config = dict(
    n_layer=11,
    n_experts=64,
    activation='swiglu',
    balance_loss=0.00054,
    init_std_router=0.0303,
    norm='rmsnorm',
    steps=4934,
)
Below are experts of layer 5 (counted from 0) of a mixture-of-experts language model. Rows are named router (the router's row for the expert), gate (a neuron's input weights, with its number), up (a neuron's input weights, with its number) and show model dimensions 0-191. Each number is 128 + 24 x the weight over its row's rms, rounded and kept within 0 to 255. Numbers have three digits each.
After each expert's rows: "mostly gets" lists some tokens that are sent to it at least half of the time. This comes from a sample of Wikipedia text that the model never trained on.

# expert 15
router:169101147118115140167109112147098115160130140136127119135110134148113128138145119157119151103108128128125142084146134129117145091134102159148153122123182144125137111109135148159144142182152124118139141155155113133156096110145103160115146084102106138078106112093130120134100161116111133086124188139111180116103177127122110125099157128146126162132206157126104087129126130152131087118113108141125132103135112132108131179174166115164112111083181105129157110131175099160131128106117113116102110121121119122120103112132162093117151100135156168136166106116111143065152122141117119096
gate0:144099132135127099135107106149096027158147129114163128120096102141179107141114130116077096149075094098124141121073080164169123145176143111119137128118121113152121121153181121114159128143149099097126114136129090150078124101117128139120142140135135087105117099162140129121123098096146146105167142115137132137089115106132181086116119139092161123141135108097134082158124105102132101128115108116133169121124129136117118140128120131134139117113148142143090142143137143145108137099122105127150143099105137140128168122117130046152162133134127114122139120088098162128111113110118140135
up0:158115162120131081127117121159101089127098097147158105141137124162119096110136140091114139147098134131143121193117152145115147102159168104138080160111117180131161147127140106122152151139135144124138170137089107153145155137135118150100092128137142134095158108111092102152145123104141131105123150129158125179097187120111136175109148161123092109119133112145120135154136142137114170131139115130138149139044102101107109145130143123132137157110161128166120122156115119127160124149161081117088086116105139152108124083122166139168164126141148123092162124151114115128168108116119146111
mostly gets: " before", " again", " when", " while", " defeated", " Starring"

# expert 49
router:155138111168182145128155113116148139134136136102133140164099081086088098096117184152148148142124104123112163085115161124140157094121138124126121170124100089121155111133131129084106155120154101166138118118141155102124146097089139109115096136170110104121110154187090132122162167144149127135082136127103096103132122137119116162083094160082161139151109140142136110143124149143107124135131160134102095118149189118109138098133117107125138129120133164129137138104111118181148105131107157091102159133122148141131141148130137172108130128137098154097170138081149121137144095146131113094
gate0:101153070115117085079096118126132142184129124121138107148101156140151154166114098121142087091108139158124123122115135152117133120110141106117132170111124125137136157162113142112147070147149112103073092154116144119115124166143155157116127119149154169139089158088116166120137173118093125151135125160121120112101096149116133105143135132131095182115121101086135112172169138134104097113139132168106111153129113141135136155168136155099098112146120134137126132145138152164144181124133110133134131099130173100126114136142120127108138097073163157133142181092150136150133114101089138104
up0:121085182072140149145157116143138125106139113120136125096135117132129143131156118148112154155161116115159138137083135121138132166133124114116103099127122127146082099101103121141104136160108157127164109121146114136159122116137097137168138149144138147127151141086140126139124078085158130115128110083171168167129137078118137108123128132172134102115115186173143148108139113123179169173133114069161146140138097105146136119154141106162126172099148075136116094113063153099156106102096114078107086137151151154126138117156156108132113137118130115131136125146126123120113140137145112136
mostly gets: "\n\n", " set", " rem", " Candidate", " chart", " map"

# expert 6
router:125126143106120098108099150110112106129096148155146145127129101100161107149159096108120149086148107099143147157129135145129134125132145133149091090154156161121123144102083137173151148130143151151087143180121159123167143102130114142096097124102139123090162130136141124125102114144132133142092133082184125105134145135138145109160102139116151204110164134172143081154137135134174118100107088163115159125103089132169111129106141161108136147118112106102106109140120098137099123129146133149094109142173113134114119146098112113117141175109103137109134083139117117117171123096187157133
gate0:131180126121174141178086124147164155119119106133104113140119133073130118121153129151137105109110144156094120120121155136142091136137120146064088116121083128093169132140143137127105155165092115109143097104167114127137149085130185114150125112135147152115135157094140181135134114140132158143141131139112131135129140121122117119135135099148115093130147130131064153163115137076144111079119123123152134149116170100163143133122165157134155116120136151180114158098149120057137152154093122118134157078141136149141116122136121116093111150126108105117120123085126112127095146149079124156
up0:123108128060110147129126153139138141083141125114138138097122131149107180093118123127152112085138144112087146069152164136122140154155134106131127081123100122171125124129158121120092138122134120132104121134130156119124121134064103110156157165089175151082117145093124134162131167133143165155096152157160141124106116150140161119101159140135138136148134105097117113150161130099148115106097145125207094138120165153173109114131124113125128150113124122098120113122104128150111123147087145125150106116106149129088127144120098132099143142154160101126145144127164154121148065108098086150
mostly gets: " Binomial", ",", " ,", " Headquarters"

# expert 62
router:145189084146086175144145144142137151141098116122128162145089154150128118114107123120161132103145083129142129085106120120119132165134098081126158157092123085141113117169105126129129143108093127109087121105135122157126150144128115115131125129144065126152103144172096113133102113138127159111145108161146149139120096148071126139134112171130102077131141084145158121090122128116134098093152104104114083119145089170168152138164138107129132116118106127095160148082093158145128126095167138100137149090090108103143140115129148097159139128123124143151168157120138160128103122120131138117
gate0:101146106099143105171150082104120144142091086118146108124137133106122139124138161096094136106104099112125128125154114147126136181085174123099127165128106152104146127119156134143135092138115145169165131126072142136110139164129172091128096079140128156167136159151121114108113116149080153120166156074153128133101117147139150090107121091141123111108126098118161171133128155139129122144142109189102159091131153138150125191103152119148144112146093132133151141116131123130116191114115100129101100140123131109144085134131095135134179140121143104099122155141098130106094128126138140128
up0:161165131185102127134094123134137142151117120117101155158145118099158135146152097103088136114110066131125087177164100148121101153124129135119120076146130115112129132146151118102111141126152121129122116116146103125161170127086140080150113107111119114195132128101110168092112145125139139118137143139089157102092133102127133130137132107115106125139143131121131157121129148096132130112069119162151144162136129165157106163111169113088172137104134129163141090131146113111105137106118140110105076131140136129152074102126153073151123139128148158151119143174166172085145143147130108143
mostly gets: " un", " di", " ass", " cr", " dis", " ab"

# expert 2
router:127102120128171163117138100127098140120135162067118129099116139137151144128111154154097123135114107143095163120122099116125167120137135147157138114165151123097107120101155159162145112095179122092132110130101118146144107098108166133135110143113165157125150179167156119105125110127098094113146123131139129124145109100154159128109115106112113157156110136096104129143149153130128102133105098149142094137115162134115213092118127191139092111121106141120145127083129128130171147135111146153130193164150101131089154129132147113150151143120156134169142169142121112091082123140172147149
gate0:111196150116119136120089110143098115133107106119128140135094156125115119138133145122126100119134112154106168161121148118121125083101137109137152105118095125123147147138124145090120156143132143123145127117070126127163128095153172118123147120161132153130156135125145123130153172172129160059141141129174119112117125131142102165104148139122122123134124099161110140156135116124113095112165098134165132151136101133148177159174136091136091168164124128149094101150115153126165112118093132150125139105133105110127116143135140134111128218100134068131095187145100153138120120066130131117
up0:147144109125156141132100092130129122100134150145081096159111109117114120099101120072113102131148130082129106129107159121140127142157162159141134187099117114080142132110132146150134135138104138123149136152105138113123151141119141148113128179127121102118133152132161105117155156133143138130108114143125100117116129076139091112111111160119161178091083129161106164153149108104147162119166118130131113136134186093188143135149102101144088143162110100150129159120147096118122120136146128182154132159199117072114143118148117098147120143111113125136161173130121138109120118128121187158
mostly gets: " company", " system", " station", " building", " album", " research"

# expert 43
router:127115173125150188132099181138120154104111106146145100089139131115126153114082146111134143126159170119130170141084122142127179151112111140105157143094134115124149135120111128081139138110120102116118096091147132142125105143146114167126142114130099159137155113124119121109156136139156130093122106138100126127104123154123103158124124100168093104098098118109134160143123131127121099129152151099137116106179131135153149128149093142130135107131103159062078151105151171138120088142104179158187099138139140103142120130153148145146135182138163122159124136119136173083158161119084110118
gate0:112153112133124104084109148148130103151104112124161158141163137097143127122111116135120104089138121131092107194156120150087149136130122132160098161108157115144141132133110096140145136109140124119091125133136131131166151105142129125097141115129169093142158090123140105150147140096144101141125165160124165159120148109190131144117123184149146136117142132098131141085087143161083135166159114109120136161106076073091138133177101147127122148164106101168113121210152131135147163143128128128155094145135151130133114108136128172133108156141131133158115154120118130141159151100134099162
up0:155184141129129147093122128154126140104126139160122126108133113075137144077110080138157092113156166124095162152146172141075154153099134188146169182122126126116117123135130140112106150159142136095147103099143111131149085119139092115113131127114137135165109146125156107133124150177090153101135115156111135135102124134094133133152144141143131115099166135123102159118093126101108176089124145098137126126115102122110134121180134130112126101131084146104123134105101128125121132116186155103129136133090134152106102106119113164095125112149098137094110146091096148138129160084077155110
mostly gets: " your", " gar", "\n", " his", " her", " His"

# expert 48
router:138127127130130170102103115097097116105165110081111152116117145119131131131148135133057123134119104112138111131107107139132125183110128165141125117154105130130164135111154083116111106098144160099178084105171125122116088141123079155113124105144167079142123091075147147115097137126131121107112124101111145157175120130141132134139142086148151143089139142119118130128148125135099125130104146146172095136108177101115119082090159129143173150135110134157083145116154106176117142148130120104160116137146127159156135131152103137120140102148113167073131145116111088159097149125146121171
gate0:131145106095179125125138096091142107124177152145126143172116124161124113177103145118168100107110125158131107102118158175142102114100080140125120152094116134126117136117131116120120146147091140115115107093116132134111141139149186122141168122123176155101136146063152141116123135093097167094132147115134113140106113081116123123123123112131119140111165086116110117115169131152150112144153114154140153085152172113152171163120124101144097141087098075159155129104088110141112146101113116121136186089143148117107103079115121111141130142131101103119132155118149098131147111111098153122
up0:076147127110119122137147080181120140137107133102159112105133124088116150116090103111161085138142121120178123141123092127154146131152109103167082147124115130160104100136141148147116098092156070073109139098132177148139141138120098162159143105107107094146071120128122112113142182142109100115151118174131150160084116098147140161098126148111174143132119136109136152141156121143109143142079130126103125089125165141112099124126146107138119127103122070110170143163151145134175136137116130123150113133117113147098125124115139107094128129117121103106191110124133118113118132108107098139
mostly gets: " village", " fire", " own", " song", "name", " episode"

# expert 3
router:107134108136105135143133111150147146107091134127128174155150144145144113110083170142117079139110131126095121125161174116139050149132143073168124160155087120127111148146167149092088164089178115077099116109137109162113148127110112162105138167119123099123139143116138147126147122089158158150119090159118085076143126132113143114128120109138104130106118095173127144133127132144153126127138122118118141157119148108137129107137125119163122143148091138154141129115117138132167142156128141133124182147086149118154129125132147111100125102077109073149092134125138162107079131108103147090
gate0:146129089084149117136106170147157100137109116147147094158164143144140136147130126102157114109116141089139081120123169140095067075119137143119095081114123132105184135071134119099154094086132092167137123142096140100101143146078132111127125124155152124122133120119144141092122128091116143125130108133136107132153127126137073153110121155107146143091154128145141118138180133135153080105092098120094119128128146101109127142109100160107099124120139101163122083123108100117126180124103134113132137150128156131176106097095072116127150146177122111164140147103116138119135118134114111129
up0:150169148152104158140148156179127148102119098138134151093069162162095143167139097098134164119175103102184135149113132129081123130120123100143145138139150074132126105110129150135130120098078080140147098167115097110113151165107137122056127137106130110091134111160139101095138124151104108143103147116148117104100102141088114134106128113136108101141132104118113115150159144092167140125156137133117137076121151134080131135144141119154154127106143142151139150080136105156087115118101137121156124108129110088119132138151149130145174149127184159104130131144120104110105131135122129150
mostly gets: " int", " t", " cat", " conv", " ext", " exp"

# expert 12
router:098146142123113111106121114151091124105135109167124070119172096153098143137100096081106105140112157122154094115147109146125150162066119143104128118174164116107105113147143114086125149188121115139140164158150146148110172099126126136124139122119106081116124125122159133102154148127110128099125099115119145127158121139187094115077087120132161161143102149145142119121113160137178131119144067135124166141153091114115101124147152133090110143135126109104093116089146115111115130124119130141108140116111124114150140118111124151150114118103139157114138194134071135152101161115151088134
gate0:103138104089129163079135141127125126105157148142126115160135151148135074141162111116115122123125116134138145100121129161139122181110109122106093166166127096122096132139116166109141103165108110150173114159122167112161160114114134149134142184168137111167192145135102132117134108155144137167164114117119127134109110165131091110102134123142141116139130127136144160154138126112192177127127137144149150121102125122096100088155148130163141155123159150102103104105153108137119116053178143089128137149134128105153135159156114155128117097114134147130126119108089159139138078110136089147
up0:115155136148152092174125105109129130105113118128108140104170118136093110108137089148131123145152091099099171114137121120142143145138114155136115142122124121168133111120092127143104169107102102127101108142158158137120141157153156166111131111116092130120188124183169119153086096152090149089123125140156123085126159149151114074112151147139103107156108130144150108161111116137121104154155141163129156098129129142125127174141100115111111103073157142136128150128126125171129123072093150114094089129115147129129088085117135107103092143128152122162119107172100094112142110079133149103
mostly gets: " States", " American", " World", " National", " state", "ian"

# expert 5
router:108126112090119118167172136124117131111155124146142122095094132182090089133138121164111137104129156105171161099151124102144161151149142114145153151128111113136134105167134145114113108142131125116141115152129133128133133156167148142124167117123124095098112129111093121108104166165108160113139116156110150112088101139143153138134103147162124130110110086097110115107096153128136094142085190133144140059109122106109133130124113115120087146173158087102162129146112127130130129096111088088159127156135104101151127109150106097064160131129164127120065120128138131123083169129114093132
gate0:161109132109122086117129159137104149157122087118121110131126153133109140112128123109112107112152129145107101150146168136105128123140177120158125103067093162122168168101096134115101094138137119073094172135141155140123129122118105131158096107145106126189168144146133119112153148090101156130122169144118139168115150165105133120150137128155066106143163139090119129111109164200106084131129109108112149149150104133130122122139095121141151124130107142120112153132159133137156137195096133127160130097135131141115117090146123158115109162139120124113152178161113091155167126121135130149
up0:137146133103136117125148140123095158174163116127132158149100142155132143092114121091094135102138131147100097096131119104114118133144104120155136103157138140136170146142127144189152117134095150109104140180138127099151160175100167121172105116067129104114127141135168077180117122149144182116091147156148173102103137161159103130090136129115101129117141126163091145141114137144133132134122126080115150133146094166150165154120137136090120141098130117140120166148103170155129149154130105156112097130129079109155133099115125114131153179123153129142131118144143103134114128129181158122
mostly gets: " that", " which", " who", " when", " they", " she"

# expert 4
router:121171150098141133149156104101107116119125098094121114202110117135102103133152159160144155135084142176116145179135127136134136109139136122138090133108128124117145118135153101161132116151121123133124114136147102153078084127126125113167135128107145155125138124112146127165122106113153151141124153087120126106136122179112150131106120188143145134128121115131103129103153116072099132131161102167161149155144115132052130111108199090080074122122130130124135101179120167133142120108130088103152141113117126114160105154129172147122160161131122133120126147110122078135130115123096103142
gate0:118140128139117140127149080102155133133095152120123126118129159100170138158139080093128114125101129144118129132157152144101136115117118154144134163092146135116058115114123108110133122136126124136163137123107157083135116118168159120153134165162149160181146132171140121097063125092070120147156143050142090163083097134145125119119150139141171132138115111163146137151147167162119139123120102110126123102143117165126131071142114184127099139111111091105142130117172129117096115176151132122141110131169150123130131142123129125135134118132112125123142106114108140072143162088146127131
up0:161133143134118100109118102157128146146173131153120135152130171095164135164179112151108156108102147129100143128151108148104147115134109126181174136133175140102102128166094112147135138100143101108135135137142151119188110115147168163096150174141113078105138157160154134160066123148129144157127169075141106103131099116108143104134177116143136121131111133172119149134149165161117142117137113104154178153130102100118125154149104137111114140135168118142171108125087124113132140119080141097125116117127128099112153156125123139075125125123129086139110087097108154120127106121133124105
mostly gets: " John", " George", " James", " William", " David", " Tom"